{"d_shared_expert": 128, "router_score": "softmax", "normalize_top_k": true, "routed_scale": 1.0, "balance_bias": true, "norm": "rmsnorm", "tie_word_embeddings": true, "optimizer": "muon_variant", "dataset": "wikipedia_en"}
Below are experts of layer 4 (counted from 0) of a mixture-of-experts language model. Rows are named router (the router's row for the expert), gate (a neuron's input weights, with its number), up (a neuron's input weights, with its number), down (a neuron's output weights, with its number) and show model dimensions 80-159. Each number is 128 + 24 x the weight over its row's rms, rounded and kept within 0 to 255.
Before each expert's rows: a language model's description of what the expert responds to. This comes from a sample of Wikipedia text that the model never trained on.

# expert 17
Prepositions. Prepositions after verbs or participles, usually before the or a, such as in, to, by, for, on, at.
router [ 90 122 150 100 115 128 131 117 118 134 105 112  92 143 114 141 137 108 132 145 174 130  99 120 151  85 110  70 144 128 148  91 134 171 173 110 103 171 136 163 122  73  58 105 147 116 103 141 136 110 136 132 101 141 123 132 109 128 131 122 125 113 150 121 122 145 157 125 159  99 103 115 129 146 157  67  81 118 136 171]
gate0 [ 96 159 128 114 144 154 110 106 114 141 142 104 141  99 162  82 172 113 128 116 107 141 122  96 143  90 115 121 114 119 130 134 186 123 147 131 152 145 187 138 137 138 115 132 101 195 139 124 157  96 142 156  90 117  95 124 123 134 126 109  74 143 163 117 124  97 106 163  88 115 194 127 140 141 163 135 106 150  90 164]
up0 [136 135 161 170 119  96 141 163 121 134 114 134 122 148  70 147 113 118 131 136 142  79 141 133 117 168 176 155 145 129 105 142 100 142 128  89 144 104 101 134 119 114 172 149 135 101 124 116 109  98 118 136 168 143 147 111 136 136 120 130 165 113 131 106 128 123 123 119 175 125 125 160 113 128  92 127 113 127  95 128]
down0 [101 115 120 101 149 142 155 152 137 145  59 160 135 119 137 162 131  74 109 147 105  92 120 111 146 119 116 115 119 137 129  97 133 135 113 153 165 142 113 158 119 187  97 102 160 168 143 114 170 154 136 130 114 154 162 118 125  78 140 140 137 105 147 137 142 154 126 130 118 157 118 108 137 173 150 160 123 145 125 116]

# expert 9
Second name pieces. Pieces right after a capital initial or word start in names and words, like E-sen-aliev, Ed-ited, Mer-chant, plus table dividers.
router [133 116  54 166  78 133  89 114 120 137 130 113 110 122 138 120 112 112 145 143 132  92 131 141 153 134  88  95 137  93 134 119 139 141 129 109 111 129 113 151 127 107 124 134 176 118 130 137 150 113 158  92 119 136 171 104 106 111 105 133 123 158 122 123 192 120 160 126 167 137  93 165 110  96 150 105 137 137 140 123]
gate0 [ 77  95  82 108 159 119 121 141 131 126 126 132 160 125 114 102 115 130 140 135 143 140 126 129 144 110  92 140 110 102 159 127 153 126 149 152 143 162 110 147 145 114 148 104 158 124 153 199 167 183 161 125 132 142 116  51 110 137 104 119 140  94 155 127 144 131 160 102 129 101 156 102 111 140 124  60 122 108 152 117]
up0 [ 85 108  77 125 160 131 103 102 162  88 154 121 140 145 103  69 107 116 155 125 152 155  98 115 111  95  77 135 124 112 144 108 122 108 133 129 157 144 100 140  97  81 191 123  86 134 172 117 133 144 150 132 136  94 115  89 105 119 104 153 155 125 144 125 154 118 141 160 115 149 129 158 154 125  92 101 100 133 160 144]
down0 [168 131 140  87 124 151  96 158 151 105 138 162 140 145 147  94 166 160  95 134 117 126 131 143 120 111 113 121 143 164 156 130  94  86 115 171 128 155 155 101 128 151 118  82 134 124 130 142 150  95 110 131 145 128 113 156 121 159  81 127 112 114 112 174 147 105 106 127  82 101 122 157 150 123 105 194 151 171 125 169]

# expert 12
Line breaks and periods. Line breaks ending table rows, headings and list items, plus sentence-final periods and commas, often after | or ==.
router [135 107 139 140 111 112 127 121 125 186 118 113 100 108 107 111 157 112 164 128 139 142 112 135 140 110 116 110 126 125 134  70 136 140 137 121 143 141 165 192 122 118  42 138 193 113 129 158 113 151 159 148 144 144 142 114 135 119 124 132 107 136 113 117 145 131 166 154 142 122 117 132  72 116 117 116 131 154 202 175]
gate0 [136 129 138 140 130 159 123  95 147 116 141 120 147 162 142 152 154 145 108 114 134 152 121 136 142 124 129 105  83 140  76 131 137 136  90  98 112  74  94 123 149  58 160 145 102 156 133 138 145 123 125 108 139 131  80 160  91 139  91 132 118 120 177 139 165  87 156 155 115 160 118 135 117 122 170 162 146  90 158 139]
up0 [119 149  98 133 153 133 125 172 116 154 165 189 141 109 122  84 115 109 110 166  89 127 152 127  88 131  89 138 130 131 156 126 153 144 140 142 110 168 137 101  87 196  63 142 122 132 142 108  90 120 128 116 119 130 161  85 123 106 144 130 137 132 124 155 126 130  98 142  94 114 148 140  88 100 113 115 147 165 143 147]
down0 [147  76 162 109  92 121 130 117 138 122 170 144 112 129 136 135 121 122 126 122 123  81  85 108 149 122  90 159  55 136  99 167 152 128 143 122 106 135  98 140 163 124 147 166 135 103 149 152 141  86 134 116 117 144 163 146  98 152 130 118 113  82  87 127 137 151 150 123 137  91  99  93 156 107 161 126  96 147 113 128]

# expert 25
Common head nouns. Common nouns right after a determiner or possessive, such as time, years, team, album, contract, approach.
router [122 133  89 163 115  56  89  96  85 131 127 109  97 113 111 155 133 118 148 148 146 126 124 159 155 102  79  78  88 126 151 111 112 129  89 120 120 130 125 116 122  96  97 107 116 108 138 163 194 101 144 128 146 150 133 132 103 137 114 131 106 116 128 120 154 114 140  92 140 136  85 100 112 120 128 123 115 179 129 163]
gate0 [106 154 125  92 154 130 116 112  53 123 118 101 138 133 151  93 127 149 125 175  85 101 110  86 156 131  96 103 169 124 124 104 144 127 137 136 146 130 150 114 144 160  94 107 107 111 141 142 142 106 119 133 106 150 150 121  84 137 137 151 129 146 138 169 150 131 120 133 122  80 112 126 151 128  93 164 154  69 164 130]
up0 [147  91  98 146 127 149 130 140 166 124 151  92 150 110 125 142 147 201 158  93 124 132 163 146 122 143 132 157 136 153 120 121 102 140 112 108 134 101 122 174 126 138  97 149 174 139 134 104  69 107 110 165 100 112 169 164  75 122 130 151  99 114 100 135 109 101 142 156 138 121 114 127 136 134 143 112 117 138 102 114]
down0 [140  86  88 120 130 130 124 140 145 106 110 140 128 110 127 144 153 150 178 181  93 126 133 142 133 133 158 132 121 142 105 118  99 111 145 141  87 125 157 106 176 142 136 148 117 140 150 126 130 119 109 129 115 107 129 102 170 133 111 110 125 133 152 109 125  83 102 116 129 122 110 149 119 109 157 135 132 157 103 125]

# expert 15
Institutional nouns and -ism. Nouns about politics and institutions, such as Party, National, University, government, state, plus -ism and -ist suffixes.
router [106 119 137 113 112 127  97  96 111 146 148 106 117 129 130 149 155  81 164 124 114 118 106 181 123 114  82 119 144 139 145 125 137 160 114 117 143 129 116 128  92  73  95 139 132  87 133 165 157 143 155 128 111 128 144 124 112  97  86 113  77 173 165 133 125 138 165  94 136  93  96 115 126 131 120 117 127 133 140 166]
gate0 [ 83 168 106 147 179 163 103 158 105 128 135 107 172 111 122 108 157 131 159 151 124 113 100 126 144 139 124 103  98 125 139 145 161 151 116 146 119 119 148 140 151 134 102 107 160 140  99 114 139 118 139  97 113 157 133 134 165 133 118  98 160 158 150 122 156 173 149 107 104 105  98 152 126 160  78 109 139 152  95  71]
up0 [125  75 151 160 122  84 143 131 117 128 106 129  65 117 137 128 161 130 122 144 108 102 131 130 119 165 154 123 162 127 117  94 132  95 187 131 152 139  82 137 119 141 118 126 134 118 131 127 135  72 130 195 212 131 133 109  97 111 115 152 130 103  78 120 150  65 129  97 126 137 177 106 132 106 170 112  75 135 145 121]
down0 [ 92 136 172 162 145 135 143 138 110 145 103 147 138 121 172 117 121 155 139 146 124 144 120 131 139  81 113 113 117  91 136 121 130 119 102 182  81 102  89 117 128  94  79  89 106 125 152 140 122 151 119 130 113 134 143 124 151  82 153 153 139 139  98  68 103 160 112 125 125 148 117 104 138 133 109 106 135 110 166  84]

# expert 18
Common word endings. Short common suffixes closing a word, like -er, -ed, -ing, -y, -el, as in Tyl-er, kill-er, Gosp-el.
router [103 127 136  80 138 128  91 116  95 128 121 114  54 130 143 135 136 132 139 152 124 123 124 118 129 103  96 110 146 125 175  62 127 117 133 125 129 141  93 135 112 116  85  93 152 127 114 173 165 123 121 172 135  94 131 112 142 143 126 149 117 152 111 142 147 153 169 131 121 111 129 127 127 112 106  89  98 132 121 136]
gate0 [143 127 125 138 149 105 139 135 122 151 157 123 137 153 113 134 102 140 112 138 118 162 101  98  98  74 104 133  88 157  94  67 153 147 142 121 103 143 115  98 159 151 124 138 158 153 118 160 146 111 106 162 162 145 121 134 115 110 144 105 101 129 138 107 152 131 167 127 139 113 135 109  65 122  94 136 132 138 102 118]
up0 [123 108 127 125 147 134 169 124 102 111 119 100  92 130 125  95 164 176 157 126 117 188 151 130 121 100 117 155 124 116 119 100 148 120 173 117 157 154  96 148 153 131  98 140 152 136 110 127 138 107 108  99  95 140 101 163 162 129 148 127 153 129 122 128 118 154 138 139 110 167 184 138 103 128 124 169 106 101 138 111]
down0 [160 119  88 150 131 166 121  98  90 134 109 159 163 129 134 153 118 122 135 133 163 129 136 117 150 127 138 123  79 140  92 138 107  93 131 163 123 168 141 112 169 138 135  85 124 124 110 108  73  96 158 131 116 126 113 138 116 103 133 145 122 113 106 140 159 114 166 134 104 111 167 166 113 176 100  60 117 141 130 144]

# expert 26
Commas and conjunctions. Commas, and, or, & and closing parentheses that separate items in lists, names, places and infobox entries.
router [134 133 137 145 106  83  89  79  93 119 125 115  85 138 130 149 140 127 158 135 119 107 135 133 112 109 115 102 127 139 168  65 148 127 109 113 130 153 144 114 125  61 129 133 148  72 130 146 123 136 165 120 127 125 178 131 132 117 127 144 123 124 130 120 126 113 177  77 145 143 129 121 143 114 152 110 101 138 162 173]
gate0 [128 138 150 120  98 121  80 147 133 110 130 107 106 129  96 106 150 124 125 130 128 144 148 161 141 114 146 120 136 165 114 137 132 119 150 140 111  81 147 151  98 113 158 110 157 136 121 125  94 108 119 133 117 105 140 115 131 168 157 174  75  88 164 147 111 140 127 174 136 117 146 104 155 106 117 157 127 153  71  94]
up0 [124 107 102 144 109 104 109 112 129 135 159 139 120 150 140 131 140 120 120 129 113 156 130 128  87 107 160 180 137 186 135 142 165 128 149 100 104 163 101 104  85 128 105 106 108 133 112 130  75 128 132 130 148 141 119 136 127 126 149 159 155 140 131 174 119 124 176 167 113 160 135 128 122  97 145 106 131 117  57 114]
down0 [121 132  92 117 118 170 107 150  96 137 146 119 128 102 115 161 141 123 115 129 129 133 137 157 147 142 112 123 167 154  98 112 154 150 115 182 104 109 184 149  93 166 151 108 115 126 157 137 125 120 150 106 107  78 138 102 141 150 144 138 139  82 132 121 127 101 107 153 147 150 108 106 126  83 138 132 159 108 120 103]

# expert 20
Inner word pieces. Lowercase pieces right after a capital letter inside names and rare words, such as ag in Cagliostro or Dagur, ill in Pill.
router [105 154 167 125 146  85 117 124  87 145 115 125  80 143  89 122 122  91 138 139 108 131  98 144 128 134 148 137 128  99 126 115 199 158 126  80 155 114 134 127 110 117 107  99 158 108  83 165 118 108 193 133 118  95 137 130 146 126 137 135  97 139 133 126 101 122 147 147 110 102  98 124 127 151 130 118 105 158 149 148]
gate0 [134 191 161 121 174  98 138 139 102 112 132 135  65 142 118 114 173 108 114 170 112 100 141 141  88 129 123 123  97 150 157  98  95 105 138 146 121 142 147 108  97 159 149 102 130 130  83 135 124 145 158 150 141 111 144 170 156 104  81  87  81 134 100 143 118 140 124 104 146 154 146 133 100 102 117 108 109 148 136 127]
up0 [156 107 134 149 155  85 176 111 127 123 101 111  88 141 147 137 106 105 138 122 100 116 102 155 128 178  93 114 102 144 162 139 121 100 155 180 106 137 113 140 100 147 131 133 132 142 103 123 142 175  88 146 139 149 156 125 115 123 111 100 122 165 130 125 124 142 158 128 101 158 123 122 105  99 136 110  73 143 160  55]
down0 [127 135 124 159 100 163 116 164 131 111 122  98 178 122 119 167 118 136 146 141 149 100  71 122 145 122 156 131 165 160 110 161 118  91 112 117 141 145 123 100 145 160 156 154 128  80 127 122 109 118 105 159 103 146 118 124 161 162 106 113 141 167 140 135 137 134 117 145 138 165  73 104 158  94 123 100 141  57 105 139]

# expert 19
Mid-word consonant fragments. Short consonant-heavy pieces inside rare or foreign words and names, such as Wy-z-gowski, She-p-herd, Ber-ush-ka.
router [137 132  91 131  98 118 117 104 101 135 142 102  75 154 104 123 117 110 155 158 145 159 100 138 133 107  77 119  91 136 112 106 155  97 103 127 128 159 148 170 123 140 111 131 138  74 132 134 134 122 129  96 116 117 163 137 109 132 106 129 146  91 171 140 141 142 132 135 116 119 100 159 137 128 170 113 151 139 163 149]
gate0 [ 91 127 122  96  90 134 154 138 117 150 115 167 133 131  97 119 156 154 145 129 173 127 112 165 130 138 165 136 157 159 129 151 133 140 124 120 119 157 129 128 151 112 138 150 119 118 120  70 117 124 108 125 137  90 208 112 148 111  35  96 142  90 108 137 136 129 151  83  94 127 113 135 137 141 151 157 146 129 107 118]
up0 [115 115 126 142  83 137 136 141 111 132 147 120  87 124 146  93 141 175 116 133 101  95 131 118 158 150 129 135  76 170 136 124 126 174 130 135 127 151 105 108 163 135 135 140 105 132 141  98 159  95 166 104 129 103 160 146 131 117  82 161 107 135 121 104  90 146 138 129  77 135 134 112 129  95 119 126 123 161  91 114]
down0 [111 154  95 145 116 144 118 124 111 100  88 121 179 102 124 124 115 120 142 125 113 123  75 135 144 147 143 142 111 139 114 120 128 148 152 142 116 151 123  91 131 160 101 153 109  92  83 107 112 129 134  98 140 142 138 103 166 109 133  89 144 113 136 153  93 110 107 120 163  92  89 145 101  93 154 126  91 155  97 128]

# expert 7
Periods and of. Sentence-ending periods, decimal points and the preposition of, plus that, which and who introducing clauses.
router [123 159 122 131 121 107 112 112 114 148 193  91 104 102  68 113  98 113 138 131 138 126 118 139 145 149 100 107 145 130 138 109 128 131  78 102 157 135 134 189 101 122  90 126 118 131 112 137 125 134 128 109  97 153 125 145 153  73 105 138 136 100 123 153 147 129 173 132 130 148 116 113 132 121  91  85 112 170 117 153]
gate0 [121 129 152  95 129 106 145 118 110 112 129  97 179  81  85 105 122 131 122  82 105 167 128 120 150 151 139 131  87 130 131 139 137 142  98  86 133 108  99 130 167 119 114  91 113 156 137 134 132 107 151 126  92 126 155 135 150 130 146 103 139 116 109 116 162 103 131  90 122 108 122 189 148 128  88  86 118 104 141 148]
up0 [148 154 133  83 131  92 111 144 122 114 147 118 167  51 128 143 129 128 160  90 110 134 139 155 187 134 132 146 139 126 117 136 160 149  98 145 118 206 132 146 151 128 164 146 118 169 104  93 121 144 110 170  99 133 116 133 116 130 120 152 162 114 144 112 148 102  92 101 119  83 118 165 115 112  96 107 146 120 136 144]
down0 [182 131 113 134 117 126 183  63 144 155 134 132 110 105 162 149  88 166 104 134 116 127 172 120 134 160 154 157 133 101 121 158 128 101 133 111 133  97 159 126 132 126 132 174 107 103 107 149  96 124 110 151 154 128 110 120 121 118 131  99 143 140 132  94  85 113 128 146 123 133 120 143 185 149 110 152 130 137 115 112]